Experts of a small language model: 8 layers, 64.8M parameters.
Below are experts of layer 2 (counted from 0) of a mixture-of-experts language model. Rows are named router (the router's row for the expert) and show model dimensions 0-191. Each number is 128 + 24 x the weight over its row's rms, rounded and kept within 0 to 255. Numbers have three digits each.
After each expert's rows: "gets" lists some tokens that make up at least twice as much of what it gets as of all text. This comes from a sample of Wikipedia text that the model never trained on. Tokens count by the router's weight.

# expert 63
router:094113158150120109082157131160135116119108129173107146147133123134111082109192186155112099114134154169156132136132148147106121130119124141116131163148107142106125135126132146126142118142137094146131095108086101103134118136166123185123129114131136099182152094111130113135107137169183129106153124109146123112129097117125170148116099125138120128120123136121106125136138112123132125125160111136122109129148081134255097093153108139112105160118134134100144149134106157091102080149111140108148148138119147126122135113119072175099156099133130125138122152151151124111140099119109135126
gets: "ed", "ated", " won", "ted", "ited", " received"

# expert 14
router:120112140147130108145116111152114131094108177149096129164116119103124142150148155177136132166132146129141110111144139124101092108099134147066115140143099180096109117126097125145155112113130107131125110129110136153124087140141105105144126110117143130145150126080146122102135116135172128125122105120165134147107094145142130141130122104208121079129147115143078097106156104121107155101153122154118140163116160113138134089179122132118091133133116140106110107117116145103092125132067145127078172127121206121095117110063118161154115099101120142101136140134123091113138132101137162107
gets: "le", "he", "e", "o", "a", "w"

# expert 32
router:123103145109103095095149122142120153134117140214074170122138099121114143111154159128116117143120127151114121098139136146105111097120105150128102154182111139125158143132105110139121068071128130138153113159098127154129112177143091136120117109112128102119126143118141165112100156162169159103131085106140149137143136117108127135087115123178109141107144158120096120116130128130102154105115126156119104141123162113173158103145080153084098140105111091131121127078123137121098116160072126124125120105108189118132119104094113171131145113120117133146117156157104111140126133086129155157
gets: " ", "is", " United", " $", " Win", " •"

# expert 40
router:077129147150087053110148127161120124122127114178103138154140139147118113115157142127101086114128122151107137112122150120103105114112117155107118172158110137114145136125123170101127082100134123143128089100099114148097117139125112160109140134118158106143154115122129129097127147158126110105138124136174147116100132087132161128103122120200106129111129150087121085135131140123105113110144131117132121123115152100212097094153124121128113156110162113127147151134130161101086125136074124144100120109140218133113137117141099140106115106118094142126105148128095145100157118102113139180
gets: " d", " p", " w", " s", " h", " f"

# expert 19
router:104091130146099108085094115147128152137119143181145146160099144143115063136142171134123106136141147168109094124145136112106134098124148123089110135146110144124141102162123140154123086095112130108112095177090149165133130106119141130089129108128102117141148134108144145125135152149191103113145107106148152146101114133143122131118130130153097140120108148103137138135144151074151114134165112144141142127105126165255093133141111175121103133102140097090124148139120143109128131152093160099126146137125121130128149098132090140122172121124084130121114149141139100115125110119128123104
gets: "ly", " after", " also", " time", " then", " before"

# expert 5
router:109094169151138146104128133145124151135115128179112134127146146144134154146105147135139095100148155223126107127172151136096074106117131179082094137123120119098151129123108105119114074114138134135110121107151139117085129135158106129111120123129126135145109131073148122102111118103180111083115107127158118126144110101122134142120119117108118113109136140107124105117137106127093107122124123118107129137115136120166106115180101167109107141083131127119179156119120130092123108133050122119164132132109191139141154119091074164112148083109104119143117109127150114135138091109139153152
gets: "-", "–", "/", "—", "_", "ter"

# expert 25
router:147100158158132091086120125155131117116116128134128151139145167130146150115169131142109141125158127152142090087114118145133106116113125118073114165160108099099158137148115127135156098128117110134133102119086139144077083124141138106074155112132119111138129100113117145096115136191167132110118128138152156114132100142162131120139110095161132118131143140084114109144104115125148153141123107131125127095130109149161134085184111130103073135125155120106122141117104147105091117158061142147112141144144215080083129086121111124107139135120108127143131155157147116154150139114092175146
gets: "9", "\n", " of", "ra", "a", "B"

# expert 42
router:097116144153110108118104114152165148089108115205101148147161142159114133130159134130115137107139129140108129156118150129099116111138136151092130129152091136100125141147145136155133108092159107155104069154085144124141114118125122150084120083111144157120158113107122140129118161149166098106148090109110160103115102134123133131082133115144116120102139157097109116127157129132083122101116134119147136145152136138177094095144075165114120155128124108108105176122133145093070117175076155120121164130155183116143154134090119138143121107108104105153142160157147109127154125088138148158
gets: "5", "0", "9", "7", "4", "6"

# expert 36
router:098103165154055118096135118133108155120102103183134137129109153146139125121175166136146093117131109169137120094115134136120101082121129153086118129154121150098135112097134111147144111102124148126118117120086110133098123155119110146125148125110128164153154117096121138097120148174133107131114108148134116102115133164131115125094128109157111121142116149102148119119139085108117124136131119170136103140091114125196143115132134175141113135104140145120116133094119129085108112132050148151130150087116187101128168079118093133129148088123101118126127157133132121137143109096099182190
gets: " ", " |", "2", "3", ";", " MF"

# expert 41
router:108148120142092115137117098144105133128104148148123163179124149112086135125153154139121118108135130167140120103151169156127123144109113154136136137161105103118151142121133154181160089102123127102086129160088147121119114164150122137125125113131126125116142148126117113096116164181121111124110122140116132123107099097114129122119143126142106125096123109111090092150144123107145104125155105148128118110137117079230152120169109153133124153147136157107150172124147140100092139150050128178130159114092210138132162097117114140134135120127113135132116140099128099133128121091105151179
gets: " |", "==", " ==", " %", " /", ";"

# expert 54
router:090094157141081091112157119154118149129111120143097132132139144118130090130156126150088088144156159144135159116129149132094121116127090138070125149156148144119143145137113164116168113104138114140121057130041142131095136143142082123118116084144129121146151135113137128118110123157132136089125134119161150132113098106114135115135078120164087139129141127140121110100110113110076122124118130131161132148096158144158126094158116124112113160111149124118149121110107160107128114123014143125128129114111165109115130092101097132127165117129095140145111130135088112116137098108118106136
gets: ",", " ", " |", " (", ";", "\""

# expert 52
router:149123158126102116121161103134126178156127118168096145154126168137119137115110132127107119092150148145151106115141132154120139104142141111096122123143126157082132116137097116136121104127123157151120122138094156160130121148159093150075144109114130136135113132097132145140083155186138114116157106128156188107168124122146124130097157100184123111123109149098115088125104133124108118116113121114110125137121146155154127125175102126124147147126122090064136152070114128092075102157057123120103162128120190121115133093104082163146162144102111125134149171121137105135153117103127157140
gets: " (", " ", "-", "ot", " also", "ian"

# expert 31
router:081139152164088122131108100117165132138141112214123132127120147143135118112142188184134107103136140180095120104117141139114102138083128144097136132146119141112120105140091166163168094115100129109118105115120145115107123131167104120111149102130139134127104110120140145143121149173173118122103143165118134101150124123122132131107084156131086100123128121131076153134119127098110116089142147145116137134112112135160127136146113174137120185124145161110131097124148117075064119127057143119107137128137162084113148123104063154139106106122110114135138139150124141118145121096138123116
gets: " |", "\n", "0", "===", " No", " Republican"

# expert 28
router:116140147132102119089140118169141135113066132180125131153129127174087108127117136142116095112135148168097099085149136133100105138095114090119133125168140110114115111126131154123093042113122084141136101130120144150080127155143111154110150116105132140103118138078139141134127132129118106078121088098183150133099143083114134108132112125178136110143149159136145114138138128138115153097129126151122123153120092106176135096137113163108100121115152151074113140161121134106090098131080149144112159119103148129119135108086071161161131094120109114130117153136110115127130106124145144152
gets: " The", "'", "The", " the", " his", " This"

# expert 61
router:136140168119119121095141125139110144105106155161119145144105132148100149116141103145134140122171157176134120088159115129122114121133122141104126105119124175114143106137084170160122121113113117114098064113083150145088125128156123142126147109119154129151117125119134168112105151155119156102127116125141120125082104110117145119132122130168131093102154155111096096108127112106103105138122085131175141135125134119162067106143116128131153164126149137096131166109138139099062102150108133120102156138124211165075127101096121141155124110068116082171115142130154128134143134098131143158
gets: "ic", "ate", "ric", "ore", "ine", "ary"

# expert 8
router:095112167153091123095152125181104130148128150155122143138153129142109128121148182153105102095116124157139108105152149114095076120118110148074100171115100124131132114138112160129140102120144121110119118184090141140099099116135110128108129096143154114143133099118145108127084145129125153130116087132155156107114145146151138098139103151130121090111147146086153138092113124111110132131128116120148137172129149128181106095130125167117151113127155147082125122129128116101060128152038142138115112136140199138090147130108087154139134088111109100127105148126132109130160114103128136148
gets: " |", ";", " New", " C", " L", " K"

# expert 55
router:100125169111111134130151114131101140079107130118108161162113146128094113123148169113120133127167118166092131129128122125120115121131123146095100132141139103098146136140150127170109140130177116150128089147091132138107116126164122127111119079123126120114166164137138141069117177149147110114113086113183148167147143095167122141084126143157130108147114156112149116128120114112082122086134089142109151173127149159168141109148094157089144162095149123090128099115131121107092121150090181151144139125141186149146151123086116169167139127112102128147129121153142092114135105083128132131
gets: "\n", "c", "ton", "st", "i", "ing"

# expert 3
router:100105119146109143150114130198145138110110114119132117167141143103098141120171164158140084125148127199143120099121156147100118112123133164092087163146130138106124172135089125147116080105120141175141111167105142121137133156124114112098109098105127129096108099096143117097113158174148134110141093113099173108096102152127146123141095114116084087081153131109134141127154136087127120112152134123154099134114125142135130074146130145143126150075142114116123131107114143086092118126093159124092136130133160137112140092120073126124148104114098102170157127135099132146148104137096122131
gets: " by", " with", " as", " from", " including", " in"

# expert 12
router:106136121130095109127097129149109128123099091167112160179108124118103107154134174166091119083124151166130112086122161146106135122136126124069112151124142132109152102122121149139118086112146097127135105127116160166119118131139101161087139126133080099146149116119149163122108136183133127063102117143161176112134116099137117098120108109150120136111113157136105140147109101106124110115119117126176104129130119129197159089139111137104110151085123120131143167080113135118086114172102148097143115100139177144111122101129106119153174126123108139146128126151084090153155135133130140157
gets: "|", " War", " war", "%", "-", " during"

# expert 46
router:079110120124116122100104158177175163102109163120135183148120126117129113114122176117157134127142141165119106099106111144073112112111119112118102148140119153119133095157121159169188118140141148120138100196076161154104109152155128134083111116121141103157112135114133099136102152171174135118083110137176126110138104129128147112097134162151115111116152131090129143119132144109127126107170091126160128161138161146193124117121124129118126137110128151101109156115097149129128099119086151121154144116122162106110130106130113162162175078111135131132112148149131108098150120120138149148
gets: " first", " second", " two", " three", " final", " last"

# expert 13
router:130096158130083108105162146149128131132106169180128175139120128151134133131176148111098102105166114187151087114151125149081110126095103165111117144129126111070159132108124136149113107138134112113127094130140155116106141165139096140136146124123147164113127111102114165084138095143144129077102097117146167129127123144139147121080104147147122114111111162106119147117113151096107122126162105141116143130121119143174157105142134130127091167140139125093119136096109129079120130134042107139129151129113164129087135096105089140134181111087096131126134132132117109155125106134102158147
gets: ",", ".", " in", "2", " —", " team"

# expert 53
router:097136174135106107101121120184132174119122133184109139147140140143131120103149184155116113138138111136133118111125131122106141103091101136093110148142129159132137146114144152121138087081113137155109112170104129134102109128173121145128116084125158103157161103122123145117131157132180108122151118085170117112111122129156130086106110113134097138112132157100110112114113106115072136136138106140153128168124129147192148125177107146116121143139130127149134125122117104104094100139029141121099141121118202108111137097103083135125132131130108135150107171129105130149144103102100130134
gets: "1", "2", "9", "4", "5", "6"

# expert 57
router:080126171168120123098147111174124147102100163156156107136123159109124145085139147142171112101136110168122118122112158137098101125103109128082100134125143149146146098140134146115147063146131134139145084135104119107119127145159116110097125083105124102161149100111122111098101125160130088104111120100163191137121113122137097129112124139136126126118125154110120145130139128096111128117131088136147173152101106123212142121140085136114125156067130125100127139122106165086099131151097148147110111129133153143120146070111108162122131113087089101162125147166132115125134121119116138159
gets: " the", " to", "|", " an", " became", " into"

# expert 23
router:108107153123105121094145115142111122148098112168119129155114148118091124139137128131156091108162119188154099065133123140106101091114126148134078154148151153142119119120147144158124094087111102129104075109110155156123143134143079156109102089115117117150164095135136100115125123178152125112093099097147133117140101113121109127096115144157090106127122153115093127129119152121079100125127130133159148156121147103173109122124127168134119117142154174136146151085115135101104141149070112113102114143129170133103143094088093172185138121099132082138111126173147125113119124113130132133
gets: "est", "er", "or", " member", " United", " the"

# expert 37
router:080112138116096129148139089156149121155121130137123154168118118158119110108135117116103099146122126136121145109127143144091094102106133142112066120147099139125130124122114130118140076129155104133114102142093151136064134125144113197097152085162161082134096118118147143088136139163142128122120103097173141101106103120147161140125112143102090101099133145081123125153138139102080140143131143113143125149122139166179128111162093167150131125146117130142128134089136131099108088124099181114102143121116186148114148130087111158113126065129090097125124156135137118140169112112109128137
gets: ".", "1", "9", "2", "0", "um"

# expert 45
router:127093181120104126090123110123134138118098115154128147141155149157126125134168138158129090103151137162096086094152172143079095105130151106142140156131119116107194159125110151124106086136112131126135121156076110138101125147134165157113114095148091115124129125086142146098127145150116161103129092122131150090135139101122119107134046130151121099116141110110146134142148134127120143126142105127116142136150144138177125102153108157145143154095161098122137169100118161076110105126079122130137136095148195121107122119132087164166143118114099145132155146157106117111122109098153115145
gets: "°", "–", "′", "″", "'", " from"

# expert 0
router:105122148154092127076125108167124113100107110158096149150098154082127131096170121151132113114134138154143143092128182124116101119142113150099114160131149112103153109118129147161117088128130120141125106155118144154123088163138105137105084142144105149151146105118147118087130165186141147080111118102182140157157128128117121134087086090171109117133133134092107094132139092096096111069110105104150146143117112119139163091135100167094129158093145139114167105125120161116109126143085139122101121123107179138133140099111104127172125145097109119139104148148158137118139119138141141147
gets: "ia", "on", "as", "ers", "es", " ("

# expert 15
router:122102162135096135089144133130134109131147151182078183112116141116132121142155103149093112107169103129113102094162150110094115111117127143112102155180120130085085147148122106151162073087157115136099119139111152166113097117112118128106141073131117105148167122095176114130130104156148142129115109104138136131146103094153135148093117124180104091082139128133112137121126129127079118122149152128135116148112175126155137084145085157112122123131130100141125128104110135115108139138093153123106143121101184119115145121101122159163127109112140115121128149125139087167149116076126181129
gets: ",", "un", "ter", ".", "ver", "er"

# expert 7
router:126112125147102138144146146146103104121096142194146139130131145138081116117152135143142091090135124109125097128125130151122097098089090123088112156167126110110124128141107150150121140150109109169122109168092135152090113137141099164135122100128139129152136101130140130088137166175123128107122096120182168116146099127126103114106105112193062118135138145150132131136126129103111143086142129115143125161117092117129146124167146176143122104128135118123144138110109142085113125108100134119136118110108206120115141149126094124196151100095107122135169113158089084124139082122118121161
gets: "el", "ik", "ang", "u", "7", "on"

# expert 10
router:095100136125107142099109145121106130124082154155100149137126116121102104123152188153144100117156118169144135121139147131085130096091137137084097158165137128142122153111143146127124062096143133123117146136056116139115097141136106151126151090142116111160148115111153147102119162141106118106100098093136138106156109106151131128128107119124098123126125151126091086106131088108112102093100141108145144136125154125162112099180092116153159143144172150143134137131147132119081127120055119142097134127111198122098145112056111129145133098112132108127137129139118114121118109090123113143
gets: "1", "2", "ub", "ob", "ind", " Karl"

# expert 60
router:067074164137092097096173113125132159124106106144093154159133122171138109127110167142104116112155118146138121109123160127105091093122120142091096154170134140107142095127103140120125077140137134104138106117126154162112124156145112116095128099131119116127112116118131132115152128176185160094118111115146121109117101126170142099122081095171110125113146153120112123114137092112080124106120120120138127138112153162223102104148094138116117152097172128106113143143133144086102113146098146100126119118119183111135131101106110159136157092120110110141132137149117103110115094127121121109
gets: "\n", ").", "odes", " co", "    ", "        "

# expert 16
router:110120144156154131102157145113127140118111142185116168158129115163108108104129213110110136112182135146086116124152142135136113143134088125097108116161093117108132131138082130143139074111107089133123089162115113132095141134124112128113111058107155109150088157090136126102114130118141106114126115151125161121101127120154137116128120165148129143096144169135088133064142119111112158111149099146137148156127149130171114109150098162086121131124129112116104148132121142129070108141087111139126135126125173116109148120129118150100129091112116113166083140145106105134164098080111144139
gets: " of", "s", " with", "0", " to", "f"

# expert 20
router:094153157148094068121154124133155148143098115174110180147112148120148125147164159152142094119148122110135129105098172162075124102112117138098116147147129121096160088134138122164131099117127136147125112146125131178108108166159115146088120101111139128152169107138136155122137122173150115080109102130170156116105097146105131118096078115201098107090163125099135108145127098125089127108149117119130149131124123128168111133167094141114076139134113097120144136089128165115099120145094141154123128137138169134104148146141089142149159146137112132148105124127106091118138101104116151122
gets: " States", " University", " County", " California", " Kingdom", " London"

# expert 50
router:099120157148138117101153121157141129128111126199102131143150151138142118119159176129121152117172159168100136116101189113099127102133092143082099167126104124147130120119092131124105106122122118121140129129103108138112124135159101119117122069109140131130152092094112122137120153137148137089111135157134168123120107138107143116119107118170097123145118152131081136115165143133132105119156087134134151176119138107198125089171103160113130126089114111112132125138131166126109115134073135100120163107137162126119158123099115172115167084123095148170107131136112092121124069132149170120
gets: " in", " In", " at", "In", "in", " On"

# expert 49
router:104087143170128110116136131136117134120084141155147165144142164097091116129173149125126121126149117126111123102110113135121124092144095101085125129157152139118180154128132137208137128137142107139120069181096137115105126163136138129097090076133138141151131135111143143130105132117152131098093100126144152129149131116168109122148110157151131136110140129133107100126121104128100142108136121103115128115126128110123142093188118136096101110095142075103117150154137135108101116142066164102127119119095205108171134123119138124180125113083121108122104150147143097126161110085109159125
gets: "d", "y", "ay", "0", "g", "and"

# expert 51
router:078098133145127110133169111151122119128113105126134160141118150099114136100158156126108103090190156153134129110111166111104131094088126121110096131140139154122120107108125111166153094093137106124114096156075153156069130129138110167082098118108104110127118153134133102132116140146151127099118100129163135115128090116148126096103096134151135131123147133137116157094134122092098140058145113137119142119114134107159142112138136177120103121117116149140111115130145160112099124148080129146138138116132162095096152126111102183134107105126098107134097206143156075152162122094121159106
gets: "up", "-", "ap", "ist", "all", "ot"

# expert 18
router:079119147137121126133154112108150130127082177188130165133109133098106104151133149148081139105163152191121115100140161123122108143123119100099125149133151146109110133137086135179121141101116121120132066130093149134125143159129098131100094078143151108180124154113155133151090154157128130120111113096173150107111146097132137089096134140136101103140149092114136136133121113129129118139135117140103147133128120124163108122154095188124085123165170112116109121117121151096110105190092115130099143135122159126090157122108122129162157119113137101150083150144102086144130110109115133150
gets: " |", " a", "ary", "ing", "ant", "time"

# expert 24
router:108117127129097118113167154169118147116099131163099126124138136157116106135182156136135096090121135115134137122117189123095112122118119134108097110125139140126135129122126135150155100113133104154132101118085134149100164148141136129121161101125125118156149140105159147112107131159151111085134123151192137087119128077111144118138117108179155131122152122131123108160129099090115132128131124126126143160127134126150117106145117120135099143111142116120139114131122151116103103173068159118122126112135252135105148099094080131116170125089116108150085137164121060116112128105121130117
gets: " M", " m", " W", " H", " B", " G"

# expert 38
router:098128151121078135122112098160116092125099112176143170150111124164161161142154162129120115110162116139078098123132118136094128138132119122086130160176106132135152123152135127129114110116119118132097108142105146150124128137164086140108101099121136096163144107093127142096090141157128109064121109122130131147111119111165132094136099139182084119122131140112122154124159143108134151113132126127130119159102115129233113095132103180114118165109133123093099141133148149154085098134079141110097159142119145126132164085117082131135145098139123126113119111107132098149123109116106139153
gets: ",", " that", " which", " but", " where", " when"

# expert 48
router:096112170140101111133160156141148147128097116195116147142158166142122126133171157136119142107144114171104146115129159104103098160118125133115140145127103099097143124131116153136122069130112153122119086163098134146103114144165113134077133104142122157127127156109144111134080167129141106084143115118121139095130125086166126130120115109174097129106100134117117115131136115105085159116142083097130130158152151145182129124120123145117134155119142117097141094090119139119099127143079155141092134162114203122111146121131101124120107099111085148157105176128109094143130101131177127164
gets: "2", "1", "0", " in", "s", "y"

# expert 21
router:119127177146089109105148142184120159155102153183110172168126127117138086116138177125138102139181133114103127127145126133080096104136156127131117169141124109081123142109143145156132103110141134135133082172104137142110114120130087125119103094129129128176135122125122150115114143156177127091139119126176136124153133109116155087092130112162082125140144138115105116084135100122106119129132088164116141163148140135161120125139105147123117170116121107137120152138165149122114143116064162124122122122130169137107155090138097134181142136139131114121113154101086119153138090110116160174
gets: " film", " D", " album", " company", " it", " Women"

# expert 17
router:106108126168074136148155117153120147145124132161066126164147180110125105119139160160129095134164133127116128135137164110086109125138172145080089129189104126086130102125117168128166063123122125122107082164136158142147132154161112153144156099127117122128145108133122145133136119131171126087086080117168155141118125119147138107087086114132110095113130096116141120142123105111110137124111119135112143142129133138160136075184111164136084149138109143140147130138143153094082096118064117142141145106128185127110155123112138135130115146122133116127114152132111125130144125126121166129
gets: "s", "S", " U", "ers", " No", "3"

# expert 47
router:109102140122105084145117107135097158139075141136116146152144157110116139124148137165106149082155127194120141106141128122080096098125148089076113145138129139102144126102138123181152132139127132128093097122072161118084106144159107129112124109123145124145148137104159152134108162142141140131110100087207185121128106093132117107125147120135089099150140131121105146149109108144121126123135108125108144146100101135141109124186110135127122124109127149101110146123147163111112126126086151078121156134124151148111162127081122116175146125083077121148132161165139117145131125080121115115
gets: "ow", "ine", "ale", "ate", "are", "ade"

# expert 58
router:086113146137130085138122140118083123115107142168127149153119139110129112134141125119108133110129115145112136089111142125076077097143139117076098164157124160141135125146154119162126128098119123133125092149091134092127111177136118103107100076129137141140142091115149103096075165197160110108095102121158153116125117132144127099099110115167109130126161130101100123168121126157111114102171125103134157174098096131136136114160131126119103114106154150079126158134121159084121105155071150139133167133116160140154118105128117124170131137096081114126155127158150112147161113105106134145
gets: "o", "a", "ie", "ia", "io", "ina"

# expert 62
router:105127115118104111088139115162120166087110147133100185187094133134130138147152141131123139113113141190161123130121154127114109118157099086094115119142100122082118130082101120187124116102107107167099118143090143139110132119174133161108119084134144132158108123097127148117107126184171161101125106105163156137109129115141144131129132094139121119095121159102109131131139122133112120099153134118155126169118101103182134109158091165089104138124119153111140118157114161102100107132105177106144142118143151127095149109099118125143128086098076115151139164122138105111163123098119145123
gets: "ation", "age", "ity", "ay", "ure", "ion"

# expert 30
router:101120132137083091089130131141126164150141155154117182177116146160137106122112189158118124145160165179138119116130138139130088110083108100103126118139135095088117102122109140101131139128147142147118109127107134128095126140170100150133154098110131119143136151100119124084123139194126136123104130111140128116070130087138144107115132156136104115107088121100127093142141114109119140111153089109148111157138139117227154126125108132119094126101142173111150145108120142078093117149075123137113140120097154138124129109112092153120155112118093142136103151151144106136122119102115128177
gets: " and", "ical", " football", "ial", "ational", " military"

# expert 44
router:133117131136100147125165129142080147127145116155091123153138135127106117129179126139130116088154171162136099127124132109101092111082137108123125137144100130119113159106134121132147097075139111147096101117114149130140088152111084170080105133137107113113145131110110122083096128155140111118103096124143120109115094118161129117093077155162112131121154142090104088122130114109083121084165156135106135148109120129164150120141084142102117115154112146136093157112114171101098123149066143121121137131117212119079136114112113167141155117106093128116141146133130089132151106105117159136
gets: "r", "h", "n", "ul", "in", "i"

# expert 59
router:100097136135097091078153118113084125130123134175105135163110111166120117150132157155143124092129093142121111126166119146115117088119145112114123152166118150127093141154112136131179124096137132128135090142113120152077141123148114119133116089116148109147136102081127129102129130139187122096132096155143169111103096093143130129114094096153131124115133127114109107121133100108119147153136118131124124163101119122207127132133085147135134129118116155089140112146112138101082138155073158142107174101118160111117157119089130140187123133079103122152151144103111099104115113072132123167
gets: " a", " to", "ro", " have", " I", " the"

# expert 39
router:097134143157138133109125117124130128096124120181071148166104135138129126112168116124109121136136150157114122071155134137135108113122154179092109128145126142078125139128119120150126089139170137137133082158099121155127112123167152130121145112130118160132129134116135138090080119177150129103100096139150143130119169101158147133142086120211153127118156117122098114116147128104103149120112112145120132131127168143183119097148092142101121172124153129095155100150172145089102111144081157157123155147136184138142137090093101140126146118112122084152110137117152104112167131111131147158
gets: " ", "s", "th", "S", "i", "ag"

# expert 22
router:100088136134086128146126128162160134134112114178103150176125173130093072158134127145101101149133096131122117073133137121117081081108125109092102147144126130138172148110153119142107075133162129141129113139091149107104122172145116135131129082140145100126115067109149126135102129184142071126107097109145163089144146147154112134114125118157108121135113138132114146154108129096096114126115128130143093131118130137136144112178098138136129127123139127107124143133145144124125113130086139125135144147110227141175145132087088117165100113109098115166128110143117111138136132122114144146
gets: "ir", "ur", "j", "ad", "m", "ab"

# expert 35
router:099141135144161095112161137116146157121108108185084136146133151147115116137148138145134124138146113136103118103163165129123094102092111108119148143142135149096161137121147146107155088139135149147139082157104166114117096145163107150132116113108161133150122125108156121142110133184109127077112103126153165121107098123107135123092098148142094097088143121137096124129140120086108118125118131143176120163130158128221119119179096130109111164101129138085121118127113118103116131159066120161116128114127147107131131136110113160123181110135080085161127154119096111112158115100115128118
gets: ",", " the", "),", " a", ")", " an"

# expert 4
router:104107153169064076133172131132140113161091150157136160144119150152113127154170157174131109124165130127137086120144131131081100103139115107119102132154139147089116108123118092169117101138112137156137079110076131131077148151121138131147105087110112124123115142107135133133125135159183155085111115107167147130110133130122121121100104143113111126134141120132122116110140124066116135130116089114119132128133125137127148105188105152129111128103112118093143164118109139102130108128097118136128135123100168133098144106121084131201149098100120097125133153130131085114118104076120124184
gets: "P", "E", "L", "T", "R", "S"

# expert 33
router:114123142106125102113170121234114095100130142184139142178117167138118094114119096139106093134153128128130138099129145102128110083152096126092125143157114139095122118146129116165121089114130090171104110144138132107074100120150103118124099098146161083166116131104160147130126143169186091077135112108143176126141088150163105154097151122141116085095123131158119128129121139102091138106133109123139126141136140146133139103145119153116123139120136133145147122133144158109108108118104144146141129118117186117135138132096128174136119105101120101142139150134119102119152102114092154147
gets: " ", "p", "in", "t", "et", "ip"

# expert 11
router:086084149148126100126173102143134129132090124176123161200111119106133104116124142148100100119143132173146119117116117134081111080138123106098127115127118104096130120103095128142106092117137166127119131130096149122116118173135074166085108096176115156115127128113158118105135157182133101111146095149162133104110104150133090126107141094140081103118116164140111106107133131106119118106114165140123153117139107116158119107148091135126116143110129123113132142097136125120097107136073150114101130096143173135139155132089097164147154101119123146154083165153091103124171108100137145127
gets: "\n", "==", "|", "en", "i", "au"

# expert 34
router:074123127148120110101128112135123127118110125135122135153134121157117106138179168157105132097151133150103151139142154133112118110113110138090125149152108137132149135124121152147153142119121091144108072113104126132122138160153120155134110102095128132160163090091119117088096149165154102079129103114133163137145095104144134132107088148137133157108143140122098128121132128123138124114127096134144122141129102108255129127168117146102132132127138146128137137111121166097089108140104138126111129108152136130129152131092110163129123102115123136155122135147122107118128102106125133116
gets: " and", "ing", " with", "ating", "es", "ates"

# expert 29
router:078120177128134124130137099135165173115096141148116134150161136094125157128146159158103102119136124171129087080110156101136101097153123119081125142124140107106112100127115150167129098100151109146114076121064143138088129161141137115107119087137134126139144101142183149108130132180146135102109103109165128106143102105122115126102100142177133105123133146150104148141135110148118128114157103076143135131117176123158108130133104145145114131102136111116166114139125123110105103136084140106131166143125181130151164083120137137143125114141093093132131175139123080144125099100142175155
gets: "\n", "|", "ov", " km", "e", "om"

# expert 2
router:116122181149066123085152137176143124111123132181129158121115153171131163135152134160105120069142131191157101125110147093116065139127138142108120197158120126138112110125131149127143095112126151127112114149084141159103147121154122144135139119128105115146149109155139148099107177137126123077122120131147139124159130102131108134107114111143102117107110144072111145154116150101109139101137082128119122137099129122176139112159113178113083144114132098118120112120122125129086111121059181108132120121122156118117143133097101146155117115111107151111149153140123114125140084114123158128
gets: " the", ",", " of", " March", " June", " July"

# expert 56
router:087111148159115104105138131134122142132095135203128146152118151135128141114137157128127120123153134154130128100143171105107122148103134132103108147121096107114142130132129165115108081128109117145105085124074141119087113130158127126100124119116138127145141135124145113137116108148138114088125099127134154116138121088152131115120096107164100134117128127089107085111118119097081137101127116102122127149128129124236120127123125119104144156140105131090144114078104163106080114133032167145113144169118187112140139092098114157153118105124114132149087156120124090124135123121144134144
gets: "0", "9", "8", "7", "1", "6"

# expert 1
router:083111132096130122143136129177113122120125114186121175158157149116110101159142163171163051107134149180097117081162158152079103115124098144107110159146101111126152124131116137117150126126115139129128091118111148158131110130127130135136125132112119103145108133082143140084095173141154135126113110135131149124134099133153144172112095128112100111121159146121104120141144115090162134128127129162136124124118073141192114114148076169139112134098146144115131147120081148080131114163086145126092147116135162125139140103139127143104182106093099100120131142127122115122129110104160146134
gets: ":", " –", " -", "):", ";", " :"